config.yaml
n_experts: 16
router_score: "sigmoid"
normalize_top_k: false
vocab_size: 16384
grad_clip: 1.0
steps: 6109
dataset: "wikipedia_en"
Below are experts of layer 3 (counted from 0) of a mixture-of-experts language model. Rows are named router (the router's row for the expert), down (a neuron's output weights, with its number) and show model dimensions 128-191. Each number is 128 + 24 x the weight over its row's rms, rounded and kept within 0 to 255. Numbers have three digits each.
After each expert's rows: "comes before" lists some tokens at least twice as common just after its tokens as in all text. This comes from a sample of Wikipedia text that the model never trained on. Tokens count by the router's weight.

# expert 11
router:090128144131110097166107105118093168144100169120153109122160141135097099089164122145120127135142121152157116159115135133120112159117100157083148129130115148131134146116112106105120120084121107
down0:132179111169122154137135160122085118148105148134109080123141072107114131114113101145090088137125142058151161125172097127109164133149130113105131107141137114167096148104146162170132113166119159
down1:119113134133150142104099112095093108138143130102116121151131105137137126135091124105106147165122105132075155148155116098130133097116098157173110132138108108116116125125114115177096081105169113
down2:125099134144111131146150137144134123110142136125145161132155084125116110131115145098182136138127128135101135152131117115114116111137130096064151097086143148125137123188097118134127146175159101
down3:144133138159142128104094147116125110188105081127126176136099079114126098107166136118116145109159127068099167126184091138102198125119172151099109139114169130091139148143106122167096080130127152
down4:111120110126128122113160156143136107111130145106104171099158106132117111091117125088142152064113154124135137140071112122133135123134155073113132116115123114097132120121151131135086171116150086
down5:088144154158155136101157136096110126133162120098146117108085132119152157137123170132133120183104118132170107070120170138137141138135119121121115141150092163116143103147145169147129103097102112
down6:144139138090104136118118143151128114107144166104095094115135145124119102167115119109106113120138153137148111164135105115155114132170163142132124140145072160103142089091147109155110134086103143
down7:125154103140146121086131116126131121105110150085109175111197161144119144155169138129127098131129102150105104115121108137100143108149137112157111162077126159133130149126084132139177156108132173
comes before: " to", " the", " that", " a", " as", " in"

# expert 5
router:115164099150140128156123144115166121142127119159112093116105128159154126112125129154065116110161144144150142129094130187105093123138142131140142109108121118116152141160143124119120109093154095
down2:092092093104107115130159124144115153113159151148119139168101168105137113115185161124120146133126141144152100139083095110146094173182162154115149163089143148134114077104109119134115123129153154
down3:130130126099147148080169162123156158150133096113128112136124133117106166143104122160127093103091107127119134143108121097147139124114132108128132131146127147145154117113116099108113130173113168
down4:105129096153111085142136128144150099151148167138152093111131131103144074132117159120171103146114105112126101120089109145158162085140173169119150116143148107111114125127111105155122080127121170
down5:123154100151100146103111157088119120124154105156129105122119119137115132127127122125103162153137108126094128068148140150148090125128131118098092108112043131129163158111087139101149128088139120
down6:093180147132107076149156101144143125113161139112128147101095143152102119118147112131131124110113111140142138138113131111123118119120161110149129120124145091118112136131209129215113100168149120
down7:109174133132136123135133117159143132171165094177140111122113131123100131113154152111152122142105123120136123108143135133117092169129128132131070109101135085095122110122153103140170103129117142
down8:137121138147121111103114086139136167119128087146093176111125121118118119096125130132153117084144150164121166142131133120113098128152162122108140147139144138154071168101127115121125126122125115
down9:144117136147146088173107146092149161160106086134103171142104133114092119161154119114116135147115164122135118160150158101147110184163134132132109123127102169125091132111093148123101135133158094
comes before: "\n", " ", " 0", " 1", " 2", " 3"

# expert 13
router:122107113112124108141110112141166090117089157135149136123134112184154141122115119170137125126167119127127134118130122112148135119143155170111140118122117074111187159143161090148141137100133119
down2:179133159146150124092143109148118132111132103092106125189174128144161122096131132116124152155138102138142098167142124133102113123076151127133124151116146120132101125096127122105133110138118130
down3:163086135151155118120128087130122160109117151093131082141156098146103149151152136168155147107145116154109126138138148085147122160109095143104120090113139147196132106135116156161080092110171128
down4:070084140152135096130091107115095154131120152126127156146179087109140098119113139116111131148080144143120137127127148170146129155110149117100126149129130161130152102140179127160126128152133112
down5:121089127066140132133140116132127117151146139098165141142103172120155100119107113114112123139150116103123119109127180137157142121186122105114147129131097118111137121145099126119132147139153133
down6:146126142152124119208102125117170128111148081140144117113121156141129104140146156165121131080116102122152151127127116154154124165140102139175138119095123120096114138132155156150124092118121170
down7:132185103150141126147147123109137153153140102135153101109135095087117135103179095121142136108072120133137169122085091134136146126142113114178142123172112119129101115119153159144168155164135155
down8:141153103124087115115114158120149123121136133135093151105119136099124141154124147180117133126142103131135137132157140123141137114091153129132138103146127089133124160136095131107121101091097137
down9:083134131116113138118104138084142123145137089099099140132108127149140120137104159161167199126126157100129121114100098096166120170136116123126158109118134137135108111131080110118155172156129126
comes before: " |", ".", "–", ",", ";", ")"

# expert 9
router:123138096088081129127110073129124119117103155139148138121180146126133101132117158120127140125171125130183164095122126167124133113128128168138132126127107097121144146121112132130143097143140109
down0:138113129108143141130126162095145120084150111169130120129159112099099148161137132079088145099111126139088113134141131131121113109121144160150138101130129108181137140137045127137105171142109143
down1:146128140123153089137117138147176123119092118088092157116145150142095122127120109155100140146137103103105177121108117136143095127160119136104109141140132070116155107136121104091111146123130096
down2:125149085100097164097124118071097152148127122110125068119125079162149111103147172121143147154124173098118096155137100117118160127131136111154107151143106170109154071099178094118167118099144120
down3:160096134111112143134107151144161120150136147131161086090150116103139171145124107162101125159124110114089112134085157114157112096146123114160189152124150107114122113116095129129160123131154134
down4:120135132126113147097104098159122163114119156110114126158133143171145114129144082123115126140120131086113157090105142129125119100143137127148163160144117113131144094112161129157112157081126111
down5:148120113163122148137127085122110097102141125089149109137143110112133133153083145127114081117092079101153112146161132159169127090114132160120090149114111140106162104147144121113142181097135083
down6:168113141125163095151107159084144136092101138076129108160137139111130143095100089139111149126135098089144113095148101129146153152145092142159121120132108120148103113123135121129098138136143157
down7:144141152113100144145099125178096149161127145119159119172113119104099156127151157115179128096100103183121151104171168159104094131122104180106153083118118137146138116109156179113134118122112120
comes before: " of", ".", " in", ",", " to", " and"

# expert 3
router:115126126102116131176139134186176131120122120144168094133114147108137176097144133156104102104142150116149133106118141179160144107143162148129154214164134106121129111152120143131159149120116120
down2:149112144127167125122101127097126117127169119171123122150192131158130184125130146148136093124130066150112167080137097129150129148146126127126136131112110118123144102125155089144126154136162124
down3:116105068137131166121146103116129159104116076096156131163105134101119136101107108119140123123126162075082149125134130114126135158108108169151124142121104125142154137177150143145149126117111143
down4:138135176139124110132081135150117153057123103123168112136103144141160134134176141098110167126119154107155156072118158129164107080115126120126118129118140125145124132111135113148137156111129120
down5:151120132138082106138134134072146135137158110119128133151121169108107110123112144133097122114133125060134100125146097128093142167169158098113153136105145108179141129145132119131154100132120096
down6:147099123155125128147093111129118086138096106131138135145129120167085139110119117153139109143141164096132165089108187130144135144080147131119135149089128142123140103158123132101132126122168091
down7:104128113117122159139160134115153153122151162166169147111088132114101141125123126154125152119167125129121104115180178195106126159123116104096108133137110139157117132106137118140132131119122114
down8:105172156151123131110129170105121144107166081146145130111163177154129148159139132124115133141156128133134136121135157109153115110118150129151145122136146149151120133096126094136168182129106084
down9:143165128121114110120139151116105130096123114145111081138173105101177143130154123125120141139171148147121163146131151117181133151105146113124115151103091062125104087147140164110132137115163099
comes before: " the", "\n", " The", " a", " He", " In"

# expert 1
router:102120098137087110161101119128150123110140157137142117089122133116137153134123123150100094125161140142129133166091176150092132144085162168133158156176151104130117095119107117114179157101138138
down2:162148163111109117106145111167120142136117122119128103088135156136123123141127141078107094160129121114107114171145121095121160106127193170146091088124165152147063190125113112135135106122097113
down3:135137150117111105111137131165141190113119137123116115134116131175121119109091065112088137183134095172142143133159116109115151154120127102129120138131126147151172084128108122117134130119110154
down4:160104143136124161098092090088131102103145128116111114143150145184169111124120164131091133116142119094148142105161130095106159100144110121129100141096144136169130143141153120102115107122138115
down5:145121132087184209178176131084085120128161161123101131061098152133170116133140104180105144127114138152138093111103128093142129114128135127165154129120103125128102142116127147137111088115147090
down6:148166144156139102168130130110122140126109103120163167149150146133127150113130123168093129151090093127149101138150125101143127158119121165192124128120143119137141163083124091100088117133150129
down7:151113122126102109130138148131127091135145100129143131107118145123097125142113196153115149129114120121149144126124153158144179119097140080103144127141125113160166125149148135153128120153150142
down8:109118107151141155101145166091191162156102157156123148107125157143120126137142133127089118148105123143125133120145160170165150104147124164124135119127151119119137132134059159141154177121094121
down9:117147154157138100144128176107141109115118095130150150121138136138096134133129112127117132104161095152118120108147117129154130163132106093162153169119139107142101152115098148138146120110145150
comes before: " the", " of", " a", " his", "W", " their"

# expert 15
router:131130053111109078133107075132122125123143118094167094096099162112154098081136159132121075102128161139152124115107127167114130138118148142168152146154101099141135101143146116099130160121136109
down2:102110094118084150095128136114154111092160091147115100121121175162152106117139123135165155083089080145126136128081125129128149067115133105161146163094151111114114108143092098090104139155092122
down3:136136110112108132154109157082152095106118138111126159121128169173152119088156143129149087159113126135148140102136137135166125106122105134104115141122135133154090144087134143147146072121090156
down4:151139040113112120111088150119161151125093160117143156092110136133164135150135166140149094116131095180140118128135150125113134110178081155140135106141143125121136165145083134114143135131183144
down5:150113147128186176131089125117127090120140158136143125097145145085157071173088142092122121114143119113135089112125186136146147132169142177182116093128142101157124109159198083069130139126101096
down6:124151136112120162095094128141144141142121129123145172140122087117161136143124108160153108149111126127117122139154107085096088149121118140159126153127117148103102188125112112159135134135141141
down7:148118143132139104121093121148128146138140141109115102121116158168132107146137119161125113096119111121124116123144140118150141120118118116101105169124108071084111105131111110080146163176119115
down8:124116109107103084148134133147116199117154091097102106177164068117111143105135141100140144103140100156132175107116154104137119131138155182159142104093134166147127156114128089099116156098089106
down9:114098113111140165134160131154083106092168128133135148106138102122139085148117074164122148141150116084113126139196144140134162132121135169136120084124143066144130108171115106154099143176123144
comes before: " a", " is", " was", " (", " in", " ="

# expert 4
router:121128118092108138108121099137135099130131145182125090107100158104147114135152156120087116087114170110153114173087078118112108132149083146104139167182092114111181090142156113142122176102128134
down2:165156135107124114115145118141165106117134129141142108163128167069156137110122138157141155117119123140091117124115162131112130086133146104126151135115077088122182165093111114167136114099124157
down3:146122130100131143123144121120145101137153140077127131082110141158137144121105114104071129125141096115120176156104113141111149134109115103104074118151108157138081131136160168121071164112127083
down4:119147091091122184111108074154159125181119147152130096133123119152107140149112137157081139138112133131129193117155162110119118141140112155086112145127141142130131162137179104102129100107151096
down5:143126140159115156146110104113153104126114121151121095102133109173097109140144101127121089101165117133138128129159107109144101108131061168116124134131217155120115108117111143160152125134114169
down6:115127175137130158097173123155137148123109126157138128146149086113154125110110125114121160131114110098147157076167156151111151134117119143113133140133107098160100132114116120124144086116107113
down7:134126141119127134125159127084116103102153100137151134158146118122114165072133112140166185142169112124156144100118112142104083135172153144195120141163112118133092138148130095146142095123105108
down8:149096134161121107114135084130191100170166183118077127124146117130128093115140099131138144146158157120133120113119090187162123166112104110161067102169130135155178163123147118053154145131149114
down9:162133129150105106138113072134095153139109133151128089144138113112115130102123138133154186124135131150112121166138122205137086112120159125154140128091136167106149115169063127100144163143154145
comes before: "\n", "-", "|", "==", "The", "==="

# expert 8
router:068127119094127129167121092135159142119108158097183105141113138137171130125132144141089110100127127161125150126118140112150137111156156122109118159110087103122191151143138113103139147119191119
down0:160137140091120140126129096155121127134149094147037081148123104098139142096138153113113103148155137123128177131144136113139126095093122137078136087118122195120132118128162179113094104137123134
down1:142153111154147141163125113129048107120114160125119117115140131105099121165146105149102108118115120138150178121119149118124149109142123098164131121138130157122117150127094081154129118156071142
down2:100140140086111177152151129118105111113155114171105115147150091136131136135153161162134149145125122122129125165136076139132179122122095141102153142136103099098140128133126148176123128108144135
down3:094123163142149104142168097099111116161151115124145140086122163129096136131105166163111149203168139095147141128099100126138119122099125120094142131105128093109156115140156101092111146126155164
down4:134134179132150126133134116151129120130125151174165150097121133112150154150134142134135132104115109150130133135149132095127107134108118159139103138131141152121138114176144100104123148108169149
down5:145088124111122131128182134116112094160098116118130138143141127108105156124140139108153132112110106135127149084157121079090128145148125149082181146114143099131154159098094161095129132123131151
down6:117146163176139110146109104105114135122099158159129141121168162121138101177122121114175091104146152101096173146088125153122118159138116113143144156138106112122110149109140126137152105115090121
down7:142129110106129093092145115104071104114111086123123126154082139137107102080131103131118135204105128091120147114131142145170112104122122149081133138106103181105107140152093161150129092139151142
comes before: ",", ".", " (", " and", "'s", " in"

# expert 12
router:130138114143082117133088133154159124106118133136144094144154120143168140136152125167085125132141157188154108099090134105097169082139161119164151112134084140112141136086125140113123146100148128
down0:158145121080106165123106148115108160158205137108155142148094128140122129093100135133121131146142135167134116117127118157134133102113172131139106155101090143115095123108143125166094154133131141
down1:155125105133142124147125121130145171149101107147118104143153115109099101124128130161097149119090119134131160100184095118110130148110093164105083095160172132170127101136135135087081145143091145
down2:134163138099114109118128170133097134119143117107135121145137127125135159147090122136141139113108145116124120122137117145094168146147154127118123144149156115114133112123149161113148076145065111
down3:121087183115093113119114149105078136122081108155171078140177097162083127143145095109115120133142099166145114116115138175164134111104082129141118173137148126079179183139127118111119150156160123
down4:107110153098075129157089139143116140127128124126132100082136122165087146121102115095150145133127136136105108112174117105092135115135154147125110148135122132155171122124119145114136149139088119
down5:149108118127137133108145137128114147138133117127100103120072104111142116129115120119138145117120150160121172113115112151145145114138144166120114200163101156068149074108131139137096130123121094
down6:155118105134134089149167132105129147140096160116099113093125130085116126139143115093118109145128131086111136172125088157142153104106090124121130125130119109118137121134137139143108130148153130
down7:141122101119139126114105099119152152146148118129074125124129124129116107129121120118143130082135146076096147110149087177105164118116191120125106139135168144143133134114154137137123125122157124
comes before: " |", ")", ";", ":", "_{", " States"